Weights of a small mixture-of-experts language model, trained from scratch on English Wikipedia: 32 experts in each of 7 layers, a sigmoid router.
Below are experts of layer 5 (counted from 0) of a mixture-of-experts language model. Rows are named router (the router's row for the expert), gate (a neuron's input weights, with its number), up (a neuron's input weights, with its number) and show model dimensions 0-191. Each number is 128 + 24 x the weight over its row's rms, rounded and kept within 0 to 255. Numbers have three digits each.
Before each expert's rows: "gets" lists some tokens that make up at least twice as much of what it gets as of all text. This comes from a sample of Wikipedia text that the model never trained on. Tokens count by the router's weight.

# expert 31
gets: "\n", " (", "|", "==", " \"", "==="
router:137112146128147115085117119151184116103152132131102081166143089131098102118129145130101116090113126154132125167137142120125106157111116127092102119113147121130149114112120136134133184149135128111118136121166067067124144138140115115115138130131159144124123130097124117099132135157139116138139163160181115131130136125126128094151180139114091120164140088103088130128121096137105078139133110148133094124157143152090147120146144121120121130203107156101105109168120106185132123133114165080143197112113110132134160120108152119109089141118125119098127126124108131137141170118170191107
gate4:127136145121140159124076121092159076127159152139110123107138122110134111129134123110107148135148153137116115122138105153101128085158160166129098116141130114164096112156141140123149064095144125113111122110136083105137132139147147144124126138178162132122097130114137106094080127091113153125109187113102117119116081114103106113141129095106110063106109134073118106116131104123154113150091133165152121167121099148115137080118134139155125169170140122168127116112082143181152134115138191083119137106132101164139116135090112136119121116107104143107123117126122130158132127189142140150
up4:114111066169111126145142094121125148087110113144110130101146148139151154141133105176131118154154140139164154130096140143134111147114103104089101162112141101116149158087142063127140136142160173159155139091111147117129130117147170096112150152128109134083135117172121165106135138151134115160123111093148162126157129070132140159112148166140179137160146115132150148138117156135127151111155067116164104140148128096115134172132136150136129104109112123119163094135118124128067135115146130115115149109097126120106152186137099124114127129135167134151141132163106077111106129115169113125
gate5:130127136124099118101119139161123126119113118103144141141075132172146151107150140095119152108130136185110121117147100151079176155116144140152138130123137101120141116126119145147097123119112075100160143109090108162139139149112086156122140121155132145144160091123136109122136117124122089148085145116095141080119110109118117115147146127123153118109099112146132156136081121071122098152116106162130104140169159177130121155118128102087103110137086128128079145134138126113134121106096108113126103143135162115162160141121140161075109106165114152096129049079167128178136108146118131121
up5:116114136161161089126121069128123170134140117161123139097173137128108128114108145176157114136130104121127114146140127090120122127152158124108078122153136124160092128152113113102129146148116128143069124134169162085171132156128195133124114142080145161117129127153099125130130139160132133145122099145099128155105108145174083128101165122123117144093152135180118122143147063137145128072106152084143113178078107084131134117135153159136113124102132101161160107143174121104153159156101144123110117102108113123126126116112129118153123103103156128143147137147142132116132153119119081117
gate6:153111128105163118116177135145130131143161143162124126117205110131151129140113119154143111136140169076168110128140144096120088145124095168117152152134098103114118116145120129133108123095098130147111147164113165116130142131190158142140107167153133080127114160111111145135157100124130161111090111114170120131080102110130081128094065097117126133140106092125151138131107078122132137079121148157097109129155108139128097132163138114145112130137081176087123130122129136110131166066090095142119103102122123134118123118139118140099152142124112117098139149110162160157127142137128157137
up6:101143126152112133156088146116121106121090154115152105142068163106077132101173116108115140148155122141077141134123138155164189095154151122123118108141174145137115136115147144104111097131152114128143091094109089132123087122068148155118126100135090141105124110143121127125090143112134129146131140138095145109199092178150180167124134151112132105080143117141121143093160190119158122136121133106163110136112126118098152122118087138127122109160159098168122137144108130135136117157149135123118098155141156121095135169153113132127135143129130126161126092113111128100115105152109090128
gate7:125093143153182123099102153117106118155144150153120125132110141138085143116188107170114127124076153146121130154092175140125121098121139123115139116133170138094163137117128148126092124136156128182081157180114159108120122136076155133121126126169153141136134199144137151113141139145193115156145146140127097141117137140121131151130184129129165159153148085174129102117150108095090137120152125117106096172178103136118127139127126120115102118158120136138095122150142124146127116128100150165163125108135105128115156153121129154105142083127097133103151087109121161162112150138125134126
up7:124127133117126141096087097120110102124148110126105143144144067122121095126109110129111118110150073131122159088080138099142113123152135103145156116076133157095116155161148138160120157110127157139122097134173122142125133153102138135079071135122122131097131144127128155118150120109114113108140145134138165102162145133088097166123109131156151148132122135136096135136125125166116110102133060145147114104132132129123143119143104101113118140180123125156153145111108073143125126132116109109134163115140133053106174130145087162162115091136104146102151108081118105069148100134146138172
gate8:138126154125142112089129171182114132134146146127117157133108169137128133120124124138191094116082150155100127113112110113136132121121155102135133135135128154125086174074126128131156161090127119143112122121076138144136156173121120141116119113139091121145140128145138160163137152121137142115116160134132107163184148141096088155165089133101111081090113136131083160090104142122133138135126095144166128144151194122142141110142183150128110136146089125113129122131154149084123156143139160127115120100153129166153104104156174115103139161110153088117151128108108109138152171100129156093
up8:154110071124151151131118122103120169132123128144100110169120118182137157137116125122059086146122114085121107163119133180099141136094120127142105141097149127138132118165120166141159085151137109148105104107125166171139110118101098115102112141166116126117123129108135121134113124138128101120146130124158107080102130129115164123123125092151128139164121092153180082095134119104157104136126162088115109098122107122114113115132095128104133144114169155137098148145169131126117094121095120133132171193101136170163094138112113096129119092170130105154130152103121135106130082175125139122
gate9:098100132126144124142098160155141125172118157093110179129116118173142127113086129162165080148126097079125166148110132144123120153130153116163117112147146135163151170105133117188146139151161103091129168152137117092113103145125125132121100147126105121105103128135071146153182130122104130094152123169153132100112144101084105163098144114098147106131119111157143112095140162123106098142115080159129093137149150162146093130153143121121128141124137139116116125149122108101165109154111127104148141121118074109101125113175135099130129155144137098115143091137123086110186097129134134129
up9:117144128139171145117098123145129121159104140113121155176116118130135106129116104122157121187135102130137132133121143146171129127145132124136085095116148115147161186086127098140106138154124130130095112182126104079123118144156121124114090138131076088132104119154107110098115160128127149087144151136139113108155108115066118113137157073122114152130106078109126144091158160160139115133087092169100114120120142159143116132149115118123121157161104152145086123155120117085152112119160102096164143137148080103131147109114131107102102134133129104125124070109150111111151112159189106126
gate10:110123160122176090153121156126149107084195130144156087138114106110103128086127145130086147156165097141161097148140101150112128113128151140120107144143169142126137107063132115152117151136109132149097071175164154130133158127156147104119165127108149127151106111116083135137082151154170132142125159131126063140137132129095134122133158088122095102108146112076146164145131124121078141166115120152135171103162116107092131101153133095111139113141117136141116111149161120145154127115110107164166108107143156123099157105102136151131124099123129112121128149108099129097127125145154141135
up10:129123153117147141124125074101089131172115095109137114143158122136147087140142100109151097100133076098145092090122135145118125136116127096087156143132077123133126109168139153152147114112136138086123150154127118132107107123074069136129117107119094105055120117141143104118144149145141117134148143156167129138124120162102105102130135135150124138184100122159089061086149135098143147115129159135116113094170149164133141153107148122172124135117078159147109143151123165093158125138155151138109114133126152121131125106098116101121107168125106108171127173116110124098117109114148146138
gate11:117115147093100100170117120114136164107120149117136146132125129155119116158085157125111137177153168124143133149147111140145142126096130156117087088093103152140097123134146161156168113131144151130134139122110110079154144130133132098104078124129143145176162129108150166107115141101139145152128151129158127145164110119140155114110071146113094104142165077118098172154146147115154123137149113160136128149139135115151117100161128151114111077169147131158115093132088127161118134136147127124112176103149102138104100063132152131131127144087103164104110128119188116085105146125100128160
up11:154146176142123087137126094135140130130156130106145106136101104111137141088152143124170141124073091137162141141090111130111115116159134093110104110170140081127162159110113110095090144168127104114126117137122147084139130148131142125161139144107172147116083163143096106144131106143154157090143078136104121102099140163100139142118160132144152152125120178173137101145136103125108104129114102120111157094133109140115118182160135090115140169097088135152117138077127101140144103168115147164146124133106113098124166137143154109122098120115152094141138127143086104113102120118135084095
gate12:106128129140165140110124146154192116118137113095134170155116098133113097150067120127145131085143136128093128149189180151114098175132124131132102087130152113128170131132120104124171123130096144110129105140161137147136134141160124135106131132150109132135094113126150083136135115156168143104145103118152106156127129128150120110142122166103108122118086124130119158089112123131109065107127134129105143120147159161110108143131146083100184120182121093127097110136091123104143131163116140089151152142088094122148158135161147112113163107119170087132094101143107166135151163130111145140
up12:160155142105126116094172128149109134143109110177126110100146160143145103131137134108085126163110159141156151111099133096126149119118121151104111182144157106109149121119150172124083162124154149121151171127117160134130142123126133114134097177119134131129069115125118083128167109090087095145106135106122118125111140132100120121140179141159122121144146174114147129123114120164109131100117163157148163095135116124153131124099119175153154103102077173144159169138147162109162140135125119133106153105164135104114116111087152148130098146125127088132171146080144121113149099088154160141
gate13:122124131124114109101112133141171098106149131109163131096093124144143179112097145108145123164126130106103139128173129114120148139145102158152122133090184095132131158123135156099105176159105144141098151124162119106140125145190130170143082135164203136114103085091117158099142118134097084150132115162106113083112093155076131158102156104109099095148135094118135143153124124137085117156127095122123130114110109110117137108160125138120110128124154137111062088080127116134146114126134161149162135102103131107141118124127113150121119152154107113105119109150117116152116156164129101129
up13:116154180162155166110102128112129107112167118127152097122110133152124122160114107140125158122172133169118126163111109116148119121096128176120123183114145135129144133147108095128108140105124071177146055134144160124155155135129123083073150098080095129143147132129119120123105139119146180131113124119095085146152156076124099125099083122122122128130132131127113137152107110107119124130108106107156110147129159115072121093139137135139147113138096114085134122156195148141123086092106087124113103137152146134110154134129142149120173121093147132118105093122117139101124151116114129170
gate14:125071118105170153121134127187115091075112120129123123157127092154148091120179109107130141128153126108125100174117139134156109157106073125107075103125137139128085140146146104183140141103152143124096087108132105135111125135132128082133196148091078137139119117137109126119121128121103128138123153151157159106154160111099132119169142140088122155155175147143154101141132116112118137127100084075149104127132132120101123115123108124099127127131114104137123092099148139143129133109115163144142143147141089103108085144140099098121103135174123070128116110147102121133081132137141138113
up14:107194123133131125135144107063105134159128163100156149137148135123115143103099128138118124124126128165135135154168142153141141107149175109142156117097167113105122126132132143110134139143117112132152150135115126124136098159088128158139081092177141128134158187130148113146153135143153128114147114129126130146119128110113132128097154147133174120104149090149129134125129158130132176094152122155162113128097153169137152097079171120136131129128146160127141133147077101144147098103133076107113137116125125133103172119128119157086107090096143116171160081095126081120176083137108079131
gate15:103140149101168131103106089110146085122101143147110111138132169101144119154119127133139119154122155115104131138105086150116110075188137142119137132109123082161130098125128156140138121104136099158093122164096112182118101159118127157108094162084132120110089144116148140114166113170135134101144104142210121103122090173155157111121125175159116127091131081144126136122127126137126122109117119157163087169109148102117128142149130131176090111084130120131135137098136111124146159154108143082100173156133128107152133113117122114154115117121110128104129116116138075137116134128155169134
up15:139171129099171145121080119121101103115133129150126153162130158132119143174152118129133108151129166164149114120129076135111136108156115146128141122132121136143114097131149162123127132102121096146134132165073088145103110160148130155114115141085155112126089103181114113117177172128132120078162135169178109111141086149158155122150095123125125128143120093121125144135125160133120161106101143175166104148102206101104130180152118126158095136111125123093123143148139119141140174097127092112123143142104130112146130111127105136173130148104104136120123129124144093138132134147191149122
gate16:152134140121162151135139121112143134110139143151115098124158132178109113131129143115072121131138141120150105179110150147112117147116123114111127109143131112185127123107171103125116095187165111122132115124135077083110160094094143137144146156106118114111126122141112152134158174120140123148176142104140142148132164126192123131134130160119132124117136118119072104093148164095125111117166077139109108116155108126151073129175079141147103113113097113109107122136089128171124129145102117151148132113130121129139158132109150118130071121084144092121107157133076114123160125077175135127
up16:126171164126156133133129141108139133106125138129106117128152136133135093101149135161117118092112099131121101157171124174100117167121130122125129147145192126183096105071122152121115088149117126158117170161141100074099124093128104138136135131117080101100142138137115092145134132111096115181133133130125187113132120112169132128130124128171131119089114127105096107110149130116162111138189119162140157142126104159136136146145078137128110125161151136098112138170140136142110149142147141121139095157122141079099137162150113137148090154112129133107104159135115150121152130087155163193
gate17:136142168115143111116136158157102146082191065121128135090104116101101138119099156127111136115111087146102094134107151135097126162123158118097131128128177102132150160097115124122106136125140128151133114095151145125119185181162125168082135156134125098111129131094123133158119113125132137159135127151167120125108146146123129141126183124122104115074150089136106136127121121087143087134133142141101112105172126140119143078134088122142143138159127159118115130120123159127173095116130178090127124137150091131134123104155094072136148105130166095153116128131178115118142155133093095118
up17:125115161137142122143089149149111139111149139150177187136115123175132102135089128123100104098129136145114132148080125130116147168117189108124122114085133147157107177105121115151124166158102141134157087118121119118144126137189140115098132081111102150169167103152125140122110093113143120112153103158135115129122101108153160099099162129086124121085143145151124130127142156104173111123129134120088165128102152115140139111104144112128147132152098128129111147127133114143150156148164164123120120089116094116139112061152186150092150133122143112113183110129153108150113117097163115116
gate18:129132117119113148141188147116160151144138152114159119153183059148111127138168136074134126137118140135129166167097120127174091174093132153141128126140171105144107127132137116147135112145121114144151124118129115128127148153146107150129140150134157096109085124123189134116100150129128087146165142116144090157120080136099126135151134113116126121140166132128147147096136114121129099118124127135113112131163171154122132112159117162102140117085116152163151121128161106125097093138093136121138161119138171132165152137101110166062100149144093073152116147106128142110137142176114095089
up18:177157144103119134150115116090142105100124155137110118155121143103142127154137125156129176119157133164140137135113133132119175099128170111130125100109085125126107132103161155119109147180172156134124150163114131151133099108099144161119134138124142155093120104127152077129106119148116170111158157114103107161116132093133163159146123186106162113096143133095111112119127163154111141128157163146087166157126117128117167072155151126150180131095138145157135124088141109128170135120153109113115159142124131175158101165157168081140133121113120137135130157113144159118159104124154126085
gate19:136125147136160128128110157150134139094142160144098118143123130192071151097095201135163149106137128123127102127120136141111101112094099103113118107082145123120111134177112174127146118107131151138085134145148115115133139121160110138114109126119165123157143124152100155163120130127178135138146196140086127098125135111127119108121153102129121122150160154131124140096139087119119176116140139154157087125171157100093121093129140162159122127151144102148152088139134157063130146102118181146149132081158117126136157105087111091120160142099137130128110106167119119123109119124147150120
up19:117175102085138129130188144127129135166085140149162113176123122147103151115141129143150140144133136102143129151127159134084078137130111157087128117106139136144106152133141101146117146120161110118149102135149123142138133102139123126144149137095138124121129150127098156136143132127131128104169095160164127122147143105166163076093111125134096125124138131134151135139176139152100113152158074097107126158136106134125092068126082105139116153119108159114202143091130113127130161083107079147164113115123118101121124124157129138130133123154122113138123157134206100128165157099156139174
gate20:093109184140112118140078124122136117086123144154070134099132079131116109152143110108117108073148106112123138115157155169114151153144123148142128096128086102098142109103123140150133148145095127086102142080114145135115133137129095123122150153158149137099151144130157116110111125106123106156139130172100091114107101150146126126130162106112133102116134123131154131088066095074114099114129169169147115122134175156106138134116121087124064101155123171101114106159157116096113130135115117093118142106108138120146147115121145112110129140143077131108154122113151089091108161116137125176
up20:116109113108143145122122122174116136134168115168173118094115133117117129147129174133108115149143141142136137145117188134119127123087113091133064083110134123122138125159098138106143137130122176157160104116158138135189162121092156129152098118142154129106112109168162161106135124092129118146104132189159147169117128138136153137117136157116099127133159115147085140162162103187106149103087140125135132113157104158114127123148094166124130175145120083125118124130099089114109109133118107113167166099119103151126100158144109124098136126112156091117127159180132084130128137108124124127